Experts of a small language model.
Size: 12 layers, width 192, 33.9M parameters.
Experts: 16 experts in each of 11 layers, a sigmoid router.
Below are experts of layer 4 (counted from 0) of a mixture-of-experts language model. Rows are named router (the router's row for the expert), gate (a neuron's input weights, with its number), up (a neuron's input weights, with its number) and show model dimensions 0-191. Each number is 128 + 24 x the weight over its row's rms, rounded and kept within 0 to 255. Numbers have three digits each.
Before each expert's rows: "mostly gets" lists some tokens that are sent to it at least half of the time. This comes from a sample of Wikipedia text that the model never trained on.

# expert 7
mostly gets: "ić", "kar", "ski", "kov", "net", "mann"
router:157142088123122105146111101098079113111113169150086135158181103091100141141135143102122097118100136162133117108177111130137112131113082162108133122075116155121107115144127106140168120131112139125103163177143158121175133106121121168112152151081157086082128108157132073138097106147149123129136126160134110103133081133165141152129082110160156127157106138127077152140105088157111122140128109080100136115160145154122135137084142149110107114119113150129098106115131144114106148118121083101117147100128134111149133100140138130156076160121117146159123139128144101175144127130121121127
gate0:168132148092119130089150085095117106155119137148124104127134139091153119157111075072180155125144099160115130138127120100132138093082131141108124150132101132126138121109091143118117161120135114178100170133138154105166157144091173131108104117151141132155161137135136110136137092146187164068158135171140092130111083093096130123131115109166133138152079123114110101122149106137138136086132114090112129091138113127129104123085137144130129150145137142142110115139137137154131132108124108131159148155149132155143135127121143070099117101168116106139095118119129061133158107152153113114
up0:144117099101141117158140126140133133107100087128161147102105089098123109115139108104115126128114148141145132113134119135145151092166115136143119133126151110132128109150137118119188097148152157099136134069131142084127127083094139090109104126074126106139089123144172160131128090130117120143127158144155126139187172179120138135144129117120166148135104154122226108109086139125081141152132171111144120148115109140113188141085136095101133115114105117132112129146121107092115143137126136100108095118103114124134132117118113128159150102107074129133144142144097167141123115109123124184
gate1:119120151145145101138121125126098125075136086183135125083102150117138126097140106091138129096154115128127152082165115114144138142139152122112113157148114129126161100143137146135141123135110128120129162141071152119131178107131130100148117135138089125150135120174115108139105122124161113093107106118095114088164143103078169129122113147100128112122120120137157098116143142125121078114106080125128124103101158180164105136137124099158128107144120120175119161132130188139101174177125174136099138148101126142190124132140115108113130133163102096109142122164134123067168138109126096125
up1:121135140132164115155087083102129113128129147148158137104115117104136129104173101137121150117068103154162094093170169125095133147137125163146144138095140092143153154100104132166123131134081111138141125138120137152139135091133102124125122173172086131099157100115136127147160101131123141130136125190134100144162142130082134130088149170107110186106095170142119138121127120117113141124167116146164101106082104122166139140130152167147181157125136138109149185114167136141112149135138155131119131169080133122116100162123094120134121145111107140139173120115152137110121117109158117134
gate2:128101112098109108104153107151122147094146164099121111086154165128168156141120122134138153132117167109156151098096133089157115143121126141103169124131182131152118045117147137152101156114089131110106147171119092149110116152173141103126127127105110105142144152157107142134136122113113115166111143164159122092147119123119143105155133105105136125125147161117111125150143184134094153076113083130153158184115128130138083163122096125135093124113108109155124146127101101113126151118110078120090129122098124145102158127136137152107157174143119151122180145110147084130103148135114116139
up2:122132110097109127117158123156121137096152100140134105157125124123132145121092131170089122169139162101091140138097145088134125091154137124114157134151155130122099103086096087113111104116159141138134097165117153172132142109127155085135150152105144095152122102154176124151124104129126150110110096119179112167154131169100126092131129197123195151130122107137132092123153145118089122113105100140164115152092113138123148115143143178173117093126127096152152136129121129148125121160136120127087156144092120134130150110164113145089154086148128159105176121096130106140161121128147134159
gate3:153099134155086124164125110121110148151116157156166044133154123111149123097118150108121128126093149102108143114136125097130131110108139109134080098107146184123131105195146098136116126095147102085107161209132133092098120129098110160131115137087116120154140109110118160151124152141118131117118166135143111148139121142125149114136144124144175181110136097126129179148139141155135113125142107080094137140105138136092145127152136097069125098118100135124109151159092122135115109131124143154122127115175111144090108114124142150107125131175098155149108117151143127127124177126150112131
up3:159146171110110129158139109114034119127106095114121136089128115141153118139135131141106088113110102114122129155120107083128134143119148144179134131101135135087125113088136130135154102116109110121108139112138146084137133159120154173191109145072124129112142104137127094103150122101111093123142109142164140113138148146100151127150104110142125139144112102092137129182149091121154131129192157121123139105122114117081113120144140106158141122149115133165137142150131067126109130108162141141116138151154153127125080178157089165112110169133116112100131123146142127099087079107118121122
gate4:133167146167156087117098128134149112100137134108100168141097139155119118111130129123129128160141148127105123102147103135158108111130108130100187130119109058118132137134136132118132106110149168168170158137188137126136103105138135124116116125126143143164101200139089114122133168148091134132136122141094109158110156145082145182159111145160104136132116160093115085127137115158107163133177118109194145134087113126141180125145137152097165146102137150139156108163118135150140139114124100122114166140098131150147156128170114141151138137117126111085124168141128131122101155118148100124
up4:136128096113105127137151116096071135177114116137187110116130113106146111145122134123130080084119151085144099153157087077154155096156166138117115116135116128167088135140106073107150139162086143135117135137138119142118121162135131126112101148135134103165134112144127131148110096105129135128123126159104163154131101108097146111119130124098098114145164126123115168129175155148138096127114109103130102118156153143113112076119150128084101144132108109126131109104148118125155068104164137110133080115142147140141113162113097074141092112146114124085149118112113172181110141152125100155
gate5:128090104160153134121139170126109124090126129113131085102140129093095149130120122150147132156071167101102117145155127129113087106075099118142106165157165126140152074112124101115119103114095103139117112141146073110126112121137120129131124124148121126124141124128176121109114093138166129123108133112106121129107101146133154157164129144163103106151145143141146125100210124116098138153131124139140089129097146135137161122124137135119149110156112119165146121120063096133097090134093110151156112152161123101122160112112097106142068129088117158121120125160156110089169142134146167170
up5:161134136137115151150148131136139133159114126131138121128161115116110123109110119091129173140145111164145127149135116178147158133146125129133140122147110087141115190118158135144196129140112192136111133116091148109101126150158134137132113124122134135114122154110104154113127139141140112153112148148091123132125169104093173125141111135076119157136135135123117110081098139062119123125113051138163147086117157118140138138102110090130119151092127123075139133134123168113120134100153163116104135105089136118094108110164085179141161165137167117125150121172084103153123126170137096127
gate6:150076120129100141155120098108147165072150121130137166077095154092116116118113127130074161114093142157091139135153131141112121134112153132160135129107140154126133160119161125144107134119103193102152117155092151138137121134181104166144155111115161138124155128182145106128121095116107125120100109101106134156143111111122175091090148169118118140134131079118080142122115113192108123093140136156140140129115149126129127165125098101150120107173140140145124119134156133149127126120139147160120131106189166135153084115105083175131150141141144130115157090111129131121137139125155114105
up6:154151151158089165130123069153108065094167101144141127108154128119099142116171152077098120167094132150119122125125108134108140119115168112194133134142119138117160172130119106097090124120111148121171160136111102113115147129128103167082149130112151152112166145137166128139151117137104129153159136160112152119136140156092110095129115106128089128132152156146115097106101096094107138134107129134140148153098114109113129162143115150166176135141100139110163068143091191125120147105125135149143148089131152104134162109119144131120086148127134108139151098132121122146105152102128116127
gate7:137152139135089128130132180194097112144131155167150144135129100165127151107158137153136141134149133151075116176156114143101133139118162133143140067137133127140133121140128124135143152161145176129110104141157112116074167083127138125130172123117127172088139105090171122145135116123127142136155165113125140146135109116121108139143101126097122117144116088112131115117125123096122146130083127122118148170123100169125110135102103138125103071121135138098155106133169154184143072122094153116119144145120135151119132124150155127091137125134091089094176137087122095184130138110108147109
up7:166106174108099117108119134150144147116102140150147118173122144160097085131144123096160133164126106165089180154109137136102089112114137093102116102161139135082122128114149127192131134156114170184151116121107125170108141133127112174077078151115094146116163131132126151154144134132152154118123149113103117130155125065084123117106124137104135095087115124154104127102146116137110130161128152130140139126147111093085139134101122105154144139112166160121118138118113143144130119087088106175105147130101115118162088097126112171115104147140102122088117093123102144126145113111125129125
gate8:154165140121146144128144117140130145127103106118156120098131126115084155173158144070142117091112148116145128166118165116119124145118113100123129144141136131120142200113106129146137137089159134133131163126131105135128186114130084111125110112133154151125139171188101086109129170132174133173172129108116100131134136113122144105104162170108124169140131131092144117161148143159162091147150115134099149180100122132096151112127172132156111093117153157090149125139160138101137154098117119178119136123111130126137148122139125129117127084135076156128152160118119106112128177114093116171
up8:154108117075117133110120111133125068163100112108088130139155151150128143126160153095088120129109145123136125130101134117139109149142140111155126138118103114106126158149127107131118121120176106100095104173120087141133169144131125126072144109137145117099113142093095162088121169164134134133165103121118130108148123123121161113124186143148145114126154159109143121118147096146173145158144195113109113151096184133129143122124135105129104095127131175139157141105038156116117126130152131162160109118149102163113149139132145135130123077129092123120118118099156155097106125138122088155
gate9:133107162177131129132108092130124106097149104139161135173144105146118120132148105148119146137147124147145136097149098142139154116114153073143131134124147104067143142110162112117120103114146147110138099123137155103150104104129128132156172102153149120141051106113136116093140106160157136159139118147148136126128155143120149106163080175147105166134139122096104114150142086117121113142128116117138145124105171126165141095135173134127147102098157111085091070134153104181113164194074163124119154140124135120166110117139113118155139151115123143122112143118165128153128136091151161134
up9:148120140153126124106163135110133118144162163115119103122138145156159138151127111123115134122110168139116129130115121139145088128172127111106106155108137129145114084142189138184119150146124129127125081143127129121095141118091084091129098139163159122150110135128107134136097142091140156139121139100108158158148135071122130138131093105111120135104150146074150126103089099108149132082174115133168139138119128123138149132129105148052116099138136166142110076111168189121118122163145137134107073118090154100113190135134135147186122135128136102122113136167152124123149127124119158112
gate10:125127102074132112119139147119101148128133109159109129177159087113123150090155153146109161137120111178081078107132079132138103136141123093102121092131113095113132110135141179126182118133101115145141127175135146111131160117168137097124151124162115065110126127151157116122138125166155168092140138131118133141116101121154146116143112110191162150158128137145105150113110112122151126134139150146177120113139117154128113170135143134093111145112145176113110097110145113104134103147141126113174118151097161174151128130155151143143114106139103141117071187145123147124169135102144128123
up10:126065135142144106145129130066173097124111126121125100127103178164129099133113109084183118110116101110140165121103104164125124114146129167120117149155122146133111150090165103148113150131143084115118111098122111138134134104118113117090113142103108133167108137151120136192095119109146111132151156128136114138138162145113146107102132155119134126086106163106104185118116101154129125155134145161109119164095120149138146106117084093110127091090089136145150123154135150129164146099094148118100122117155157138116144155115099143127112141120149141147145057119106100083118151167152157113

# expert 8
mostly gets: " German", " United States", " University of", " China", " California", " Washington"
router:165135083119128110108115159107125158090120147154106161144144153114129148118131111154121096135130095123123132142174145139114149158143116126071115141155115098128115143130132133080129119088126140139134112146119163108128150144161113140150141099137126181103103143128130145120124121151144130165186157175123145147132147119124129144147107091182143165086074129107120138127116136113137132130143143080123155098120117154164134148075096129128151129166093139115080100148113179108122139130112091109101119166102102152107135122113133140125114136122111112094149184138223109160129109128150165134
gate0:111112098082108106159098142109145160131147133132140104097142140127128112101080129089147136100156117130135145117111173102150115146152125116138112157112091111130144112180097047071102141087132118152108128109092117123128098114135102109135134147106122113139099155132112132125131156121085176116155120145151123139154144142151090121106106144116118132122129133135135123107142076144138172115163132198124141122150153148122076130069121171182127127151146123140102114111089156134143098117120164138116152125136109124105143094106127143154088144152135113068123126160107157141138121139166139095
up0:141175132125111128106127105123107091158106100150094124141118116139125110109129094157109173202104105161129126117139146147141081130107143118100084149126146101082129153137104122096144137131099111079136172172148142150123129068164079123105175158161165179080124149149094133178100118148129141166112117148146135143113123119133145104115125154166108126091152148152142145105098167109145110118146142154122121113121086098141142119126122125125151129142120127102100139137134145138125134124176146118111100127144122109127131097120112150119115148106093086156195121117116164134130132125133112178
gate1:148105133100126105120136191119129119141121145135114140124146102089134111084142161154126107116102127186141111134119115137101119152082132068137138114100104105110105153134133109132124121111134137121111126084140190114141150132181125099130127130106142133103171123185168138142088155134137088127124133146108114148103129113124140113116134128100135150107091098141132113146168085129154137156119124134154064097111084119105129140117165184149090139100133112110141117135115091138142123117072159120102123138125129154147177116111128144085134106168141137123110160194172145146094100130145110110
up1:183123151089157090135178159117122111109107125114145136157127123094123124116137102136138081134117143150155138122128145172132086152102142120147113129131088126140094116100156127128135148120149097130123137072151176116147112150150156095123110143111153145124165109156153150164131165145124131108117158167071119160117129106130116109138131080155143120129112115131152140169096122136148128117112143176139093099117096154125124157085162165153100160124138136125158145123130092139138143088074153067119095156148131122099150145128122142096154094133136149144132142176137146095077109107150101107
gate2:140128129145123147134115158116157173135127144096117115111122126137138113152140155159123144132119107147121125106130117113132113161126149132147112092157127146141145162126150167090111177162079129132122133181154121155149113081159132089101145127097139107112147161149140092169121088125126127156112102087146118102140141065131094148178125115126161132141186092090144131129147122117133138106171168122115139113106127157134153129149146102133101127114092128166171125126140150102138150143126129128136144102098174098093176100092152099098114086162102161132077156154133101153132084103151120120
up2:167108089143126139146119118132102181119136147103136162157186136109131119137137078090116129110133123106132179137076141131114110126165131111140155123145099119105139116141111098160148076098170085128148162101129112096112134151128119113163125131171124132116138090137101176148174117158140118172101121103146126154147122162131116126135135099123133163139145104126124140125060119148158089149081105143143126154157148156134141108084148130107116126070162066136114107136139130146138121151104126145125102107126184131153120152113160137148119148102126126176114088113102126099128141129131096124
gate3:172113112095086130130110126144126125133118137109106161111142104144177146172118143141169112082096128134159095141105142165140123110181120119107138150099100117116103151173105126119097104084108085121140110077117149102106145125135099129134144141134150127080123116156152115125093130144140118125130122121099134140108109156136104097122120131113158141103140087085103132093141113143139114152147112122194169088128118171061145140138174094136131154141119097103091140120168148102102148122131136153120112130110155104129107116156122147080132094150120124122157160078129157150155164133163148144
up3:151093149129124107100107066134126096127122156136149136168112128128158137105174129110107103113162108114147133102089127110079097132110104132148129127118124117128141158143127106154152142086094096152145133134131149158132129146149087159142108097107124118150162105159097148150122120120113117065122144151152190163110135135122131121067120148124113133084122109146078088112098158119090125082109090116106130153125138126105091112113139126103163152149088140135146123112103099156133110130110147125138139114098156119109132070142075077141170099104115117128119099145125152114158100136121134178
gate4:161157116152113123100114157160149147098131119148126150131153186093141171096137116118157161151133149144104080163150120158112132166100163136148160117140142152118129128148122165097133058146140138144115150197140140096106157138157160142089133133178161080110098108119091133130157143163115133157139124112134182122134123122156125105139108127130119135098113130134117097140123117134112080142129157099079144126112145147163146115136162123061106125156131112136077138152138130090115139091109136091125096139135137155124111135134177144110126140157168130115155107152104134143115154147119114133
up4:175119127102121102115129120169181083070140169107099130114116144109150123161132120119142112170129117132107149081159146124146127121114114127154154104094123120106090132130154126116079117096165142071148138135152121078069102110147124101108169100153145098122153127147116121153120144117125155151126091092194152087134168104107169082118109112130138111126134099108130106121113117117128098138162139126161127118121118126128175115147150115128149109130104159149098140081160113087093150129105132085107120141113133105155112123122134155138116125096159100104114104141138122130102085090154117129
gate5:157165121159146153109114119127156158163143098127133103161112116163149077100131106083159113110143145109126133107115146123130107180138120131143181169125133119137160136113097123071143168103115133160103114089127172137170118082116170121099166145149140142113111137094104143148135146077110120139117118155116142120126120136130196093107110180133154093133150140125125146089111075092132116095139145136133151110153150098122151183112145125149151163138128125125138115147127151133138129130121161138112127139100088109136121061152112096161136128153156154122151127124182126125099132117111134144
up5:143138129141107136148143115134129164137122164160113135161092127139096124138167123128136126109151145144144174159122165168153127120126098141163153117135115114144130131081129131155166171134095087112104127144149173117112163136127093114126128124136181113153122154134138158128151135128106106162118111154148170113086157090142193122128121095122130123107119110158121127102099106102130087122116138123121136117152130158093148120089143079122164071101079128119169148104160114167137152120143105087126156129113123075119120088124128109138180138110155102141130105125174130081096106147134179135
gate6:122126127169134157114109096122109134121174135153163146188115111137172120154110127136076136137126149149155151114157107165139113133116146125143153155124134146131109137097140123106133087106126128085156121136127164111152099075137109154103093130120140172171108175119106131100111138133136124146143170139087119105099128127142148122093127120134138134185123143137088132141184121141180155119073162079121163136142147125094094125122157117146081135161133116154140121165100107137119150144149078111081127137150133120119113103094102103147100136135137115101109149110127089177127139174129133152
up6:177099197156157146112124142144136151124141105147181161153081159079152127128186119161117135125127115144138152082134107150148115120133151168135100127122146144129115151068158142120097101159118135128147072129128060111111099117157085143116157114121124133124119150111100173114134127120157115138142161103101111174152128073121140157113161115118133135132097132094132163126114100116169159124108143092104104129150114155159133140111104144130083110115169127154154127128137131135104129112131098150121112156098090135145162139136159131163130126121186102119106144101121122130141133152114126113
gate7:169131119151110148112121130129138148134099157137100130110181110129089127153117108146155108117151153115142130114134116142119134138115122110071127133098101116093144156111114164094156178107149148151125091150101146131125124104125090105079086140123114168110159164159120132100097151182150153112150127143122109135128121100120132127072130167129129144163100124128112151132119110139086177093130107121159161114127100149126127132132082146178120129147138175122120134131141159162112169131145114111074112137146137089096118163117084119131102169106118147133185114134149132120067158088107124142
up7:149122124080126077134108139134104124129119106144132153124144104102142107092118122124159114144118106104090150100092114139111144098158106154195081145174161064141128091159114140132142143113109195147119130133091108092156120144106125132127114163173130143138094138129111151160092138126117135113144120109103104152107095114191160142105089121132133142148157162165170147148122131137147116128121110078150110125113154141171125139114159141123097135141123149135134124143206119166136120129079114151130093128133133159097096135138115120158120120131118085117121118156107146123152129131102097151
gate8:151124108177158154129084116139170130136114103141100158158141145068147114108144136114129109152124110112095111174126155106157120175153078188111154097114113099108122132108132116116125139116102142124134106135127124109109138109107135140120133135098114112143116108148099113143133170093134103159135141085119108197144123149115147149093146149172100086101099085098135101106190116111124109140120126116146148127146126149125139096149113130116128127118101152180134121114140119128122129089144166102143176134180135174101126141128122119163147130094090119166103087127110106142128111118148132068
up8:097063161112153098114121149154160093126129102134137125096156177137127120108102150144150069107126136135142104133135103115178111139127157136126120132123115129129143136146138167131098108168107119139104073164140102126088182147114138153142135167146149068137132192101126143136109130099107124108123110150151153117107138119134176135167149103068115120122137122139139116119126081139128134115169089102088162138149133150110129122145136140107135139147170174111146154164109187171117115144107125162143145097125132132090116129103153114154153126103157113126119128111115178119132147095142126121
gate9:093108134138144114124157092164128157118089152117110151121118094176116115124144149137172152135084115118137161156111117066132093131099096115122135113125142166129130116154138107108096130090142139087119130152159122190127122114120174073128111174122138117147135108141091107105099130121090119114092129150128164105080123128129130108135094124104135134142123161135102105077141132139136081129161164114138087176148126125122151147133132125138121157115166120187135094151134114137111151109127172125135108140120110153112107113155126108123112156163126163167126090135150137112157137096070120177
up9:098127157133135128166144147132102079133137122127112135183125139135104137196088094115136105135148118133125140131094162128126127120118144087134107136139105118172135093089117108126119150117108152154161138144119160093161117123100119152104122165093132135121150156150149168170153164112150169137176149129121141164116114116110133102077165168123157155137113132103148137116102114160079116170118151105130148095183089098136118110137181108126096136112094099091215134117134102114123117142152147122129123149108178116144133116130149127145137099115123127123120111165101149115123133147130100119
gate10:135123108146130140140102108112127088085113182090123116093155116138140115121093181139102140155146158089142127107143169177143107140151123094103109098101127122072106163122111135130165093111117141155140118148128159140134109104117137134132107134094116166144165143136120085096158110104117111109158143154141137114140123186108122125115144137130111153141113110125176150129129085110127133185129165132112135101131172165113111126151115111131138120090113120152071090125125153079126075106158126132122082138137146131116129123118174100120105138142080168112152128128149133160157107128114173162
up10:125118137149099129127097121132174096123142132115119118116169166118127116094123131151084124128138122084122146111150141117096090126127134122111106110124108119089130093136133152141114102157143148144104178174149135106128126116158104101160096152107105198123160148124100062131155122084131104102104159095159164104145147195116144129144157147168119151130116115155144138125118128119131098133142132150097126128119120190084123098134112115144121096138091121123122140110165131077162106143106116147125118117113166140125116163074135115145102121091100113131091136117090135168158115173089127120

# expert 9
mostly gets: " Cup", "FC", "weight", " League", "BA", "-yard"
router:148094132105145105146151135141113141105124146099132145158123154149163132141146156119146145118114139118112152055129101131144142121146132094136123134118115137107086118111156126115113095157118114151113104147139135147158141088123091152173152149132138134104157118150143143155094159150123129186121139139114140105170139169153167111170114110150143136062126137137088143074118055148166133125174146109095134139112134104133139094124139162118103096131092105129136117125119192107137109133158136157124128107147114160139126126134153072096131156093176133113128094145161089167165123130139140127
gate0:130116135112137152127136105106117154152135163161150134166104152123161109158139155142156126150118136062120108129141140124119129097125151133122105140137104145136073148146120189125125102101077122115108126137154089110167138106147116107139155134151101193204108102146115136122139122115127139129129122095172155114126141123108148125067101076154138080145130192145130122151116102148150102146132116134141135124151162091098104081107130151146096111129148100113106129113113154107112118096095096134136126151136184136125131110140164153121105171160130097172106116122099113131110122099121126111
up0:174128125138125127122164141101159093095125136092135132164124132122162139090113151138160141133138114122156140108113146154129133127121123117122128091138091110123157138152099117108116137094178101117142137137106096129135122110120117127129077107127147116095181117116102101097093107167085120137120134141130144124106128117100133107131117117077153180169133153136138150115149133128107152156108122129118142146069150133106116104090137133163148143128077146154068118121086117143129103158134127071121110117157104094124149098102111118127147103100139206162154079109130137064164109119152097128
gate1:089104121156133136154139133137116163158123148118124144130158140111133130138124126143096149166075133107102119082132152114139130144111126137116109129135128138142078112150071120132101106203118163158129147112114113101130123140143123147117173145152142142117155085124127149153128123127125193145186114134104109123146119146060149099112135140124115153125123108126105091119133128103145142147164174138105069140141141158135152190105114157124138129113148150150103138133092087158098090148119111159126102089150103127112110141117152115122116091094152094156156155131161134114155098067119119113
up1:116127123134142166129135125132177091095088150149102095112125143094147157087116161134146132103129127145102146194130106088150108159114099112113139134142122135135137139122101086135129131121099152172121144121163132166174154112092138126146127127144123133080132112079092128140121109114114114137070135130125148161091117096126082108133085120160139150144142109087141116091127121157144087106171105121101108178121142139107109086144110086133098178109129122106106092145148135105151110112126144076132131109120195150160126120106139156115134128143126114162156102103126133128118181147111129131
gate2:164147092104101121153126133131147135096117093098123147115110133187115101153087139138153156120099137159140118117122119118151092142134109127114135137122141138113118132134154143141143111119149172125138118136146111148131127120099117127119132118089098149114159166116141165123114086107162129139146129186136098086147092149110124118126113147156126128091145132166134142163101105073166130124171125123071078126125091159133144111107160126169121117145128122132120122141127090182140182128115125161116135112070124103076194090116099109128134135123152131176165144119143139118089150099118104077
up2:144148126132116108126174134147159187140092120153110157101131154138123079127100124122169163128114104167154111125156133142147122111164125155117146148134152123151152112143120107132084126128114171124152123150117096169096150149164149108110101116110099083124150179160125134138121089113119152161099138160124117144085125138109149130112115138125113129154116128156169126152135115106126169114135120115130089151129100202126175141121115100153126132146100113139127094069146100121114129099148162155162146115119107132117150085120116120124153160142127153204144127133174159102139125130103085093
gate3:173135173104134103135112131147143135124103191092129167140122113118144106122093161170123130101149156106140118122115081143109134147131166109104096077131094120135151113123162114071115155140102115126107120133168169141144065096136119123142160121075165125107135132101115129156129148084129131139118128111101100185162121130108116091088091135187129136139130162140112159105147113134122139125133147140150139143130115097145081138123119120116136095161118142146110106114157180131119119161103117130144111153123122112131125160169123080142101154138142171166161127129087109161158144113124112114
up3:130142080141123127132116106113122121123179176114136106116095141142134078141064174118124159166162113108101117118139120188090124132131133125118129120106102096096095113116140107086078122150071130156104131146117155107091084120123150073143125087135096146110115130127092087139112125105096093151127085100111148176159126131106114088115135074126109108125115162167104098116128098131118156113122139110105124168130108071116166095127136145127134124150150117165142105122175145126121126144111129096151139148129151120129102144129091109148169105139132129142118109109134133123170125121117141118
gate4:138117136098137180098129143125096142085105137109124159135152135110144143151132130123163149116131087100142116099111162116142119133154105100104119122180170163148106196123111123128097127140128173149132150152117153137130088097097144064074111146089117185156131130151147164117145105126139107134107096151129158134155169108160156134140145127172125157112100134148101174130099135136168061178096122101126123143150093181124161124139108143107120141111122132137154116113104095140121108143135139140099114135167121152154134137115133162143124107093155116110115128145149130100126115156155110148
up4:150132141125109160104138140108075126130145155156164162132121120134136108152133090162102124084138060142175134105131152123119120118156117099136111149166181144156107171141097102108110136132157175125139167147141116123108116129134164089122109155140139158167133128166140142101114104122141122142066097132097124122106149095118134137147168138182150162162131136158098134151097104100137117157108159106164116138098148159147168181140117127119107177099116101113129097101130128113151120124115134099086146122143126149117164135119164199151138122108130121128101161096133141142123128139110135122
gate5:116126153133116119169115146138106105160163143087126133112070095109110084119128129131120111121104134100141133137144129124114124156120118086116130133126069148133100104134140154090126113116125127129161098151093117130127138077119123143146152167133117111116163141157174151082126140136179099114106152130123090147111107156167131131119138115088148108132150169106148092096075119113093132114134134164153108116102099124145144142112163133041130164167131131154172117158107126112159119125151143114127119154095094096088112106133099126120074156143123150089142110091153108101144156132155117142
up5:100083129150113082136135094172169111162167162166125124105112117120110187164102113122125166053151118105129176174105134137123076147137143112126160140140114162139082118163143123092126138126104116092162099095101131137146146091103092132136127124139127150141135153120125160125118123113091167106109117129119169119127136145116157134174135092115110115134098143171118135113191102137108117150120087137106106114136140121083158110108121115136145140107134099113081122136149133126138116123150140123115161124153110157144148161117112140159107138102097149128128096097154124147128175090153110119
gate6:134123094082115130149065129166101159125144072114075132157136133105162129142128126129137107134106112148100163098111117130138131121110134158111100137132110114098127146107110154116101095094138111134155132161125139122123116057153139121144161168155138071163115147131164151078110124136089120144127122103127152114124104100128157104147136116131122090149175166117085109157114137116164148119102145138117158132137101138142106140136103139174112113098126136116094160134150184148126110085105106145123145126160170153101128125137132129071116178112146148138098139122135142090159160165095138127
up6:123134090141116134109122124117117100137108096108138124082134149148097109125137149117115144138101149115125092178196157139144113107115088060124117104170094162144098090125093106137131113096128153129113122118118144160138136135129142126131150086111138144140145150116155105139153131117120133141163118111149122145113095107129124128106120123085118078129114069140125142138145147119153123125114124127121130138085121136113080082103086109141121101140141111138132160144136197135130157159106143147117194202113092133117100124148153152130114127114167160198127125118122108160087168118117116117
gate7:118146109149142088131108099137139127148111104111098120113113118166153128138117139086125144104085087099131128122141174168131141056128125112156123107134173164121166139143143077129150113104127115137087118109123138147112117171113107148119121126120135111131089128152133136129119138111138139139093135142147071139150121166135155134144132133126153140135166119129080111161107096129098098086130124112126076126139122151135136100122115104126143167096147139180127148130134143091147139151091143111100080123125125160154119077075180102175058124128140101102139101125153167145117142128168153127
up7:122117154160105117155129121116174164132154128106110108153166161084108132138137139100107162109108120142105110138113115140157109146126085121174131171139138172126148104131142176085113104119131124173107130161134118143159129146106157092090105138123091130145124140150135119127116128134115079144157107120151099154099131101121148132064135151163111167167097135124115122120100085088119086104096095108107125163136139146134159099080170110153126110136099125168116141166110094144132130128134158108139108158171126113120120078157145141161140133112148141095156107119094123117141187146115158127
gate8:083159146115069118149109108107130148151101144108124123135110143125102141123104181114165148143115111127176108105127115096140141141115109108122111157173096114139131147086102106137124138139186197107142135141091134155148166110142099084160111155141172114122120108130115136120123151081131126157148141181147114172135144098166138143128132139135120113151110120116108147096146078126143170167133097074142135145154103060157157130101152126165105124127109153156125123125111148104139102137134110121062134126109130126119116101105152122094132122131102154143117152165129125121126131175122117154
up8:135118104089086146151167079122152145105176120087096124151161120170115124105106113139151149127104123118144127097117145119148117155082117091139122105128116155148172169152137158148116147141158153122132151150095103122147152129116125070130130166152108158102141138130115115113149103143093160088090117143147114118145138105116155088130155162133109133175098118095117150117153117157078151157159090103145135126101097094119164149118135134111140164139154143136095106174107132109167102151137120099096100132154132175153150106109116115102110130174114113103154145120124111131146097109169156147
gate9:128097159095097093127176099131106115083111138113121128134168145146162146120157137122086078151155136164101118165180144122130155110134117092099109147127150074140132122138150121136093152101113136129122140103142110129154182146141114152138143136134136093109143100161098141086102133099077123123121121122117145146167129181160118144150134137142145106115152151134100110150083130143131153114113092126103132143127146139161155074129098165107120163136131137097127156158132142128073164101118142118066127115164120168158121097121126104140111134167138130131156170134117129140082089117130154120
up9:111109115108123115106094134149119137107123119156143143118145113146134126151098156141093114164132164142105123139157123119118139143101139118114136159112083091093102116157097125106130088093153150139114140122154091134131151154117129096139155151109131112124105120169101133135121128133084137085123098108119109141123159138116140135149167137131151105040126173147116101115081071103088123115123102106117140117166143090168126090131128157116165141164169111100113147138132176126069152112139139087086124103146127174140150107160125125092104150162179155107139112111118118135095113123141095107
gate10:081131146116125097092104127135158153106114128153127128198135124088142101102115128128117089109127158111110109175145126126128151148154158109073108128132091114137140070147155064136123153135175099087090121110093100143112131134110106146128172108162145155155117129113157123096129136100148131065171118133105136159125110127152133123079110185090138134161104123142078145149131181135128138119131146108156137110120103133129125133101131123155118106123099135123143120125178123128105170117112153129099125143134129149084132105153132109160131125155114124156158149109101103164105139105119165139
up10:140138097158101141125127067133167156101147093129139159108098175103115134153091106134138129140080118141095114149123119090129142123111100083140107150120100082121127106082126104085141136163158130125146173110159105119117111095077124114120158101123124125144145103106144161118150136113124122070134055102117116090136102152130142134126168156085106098154163094126141142098140128107111110141156149116143113134147132139102123134112153122147144131117114112117152155118115109104120148092110101123138134169138136165115105109112111113102113145108161124116149143146148033106166113096135139124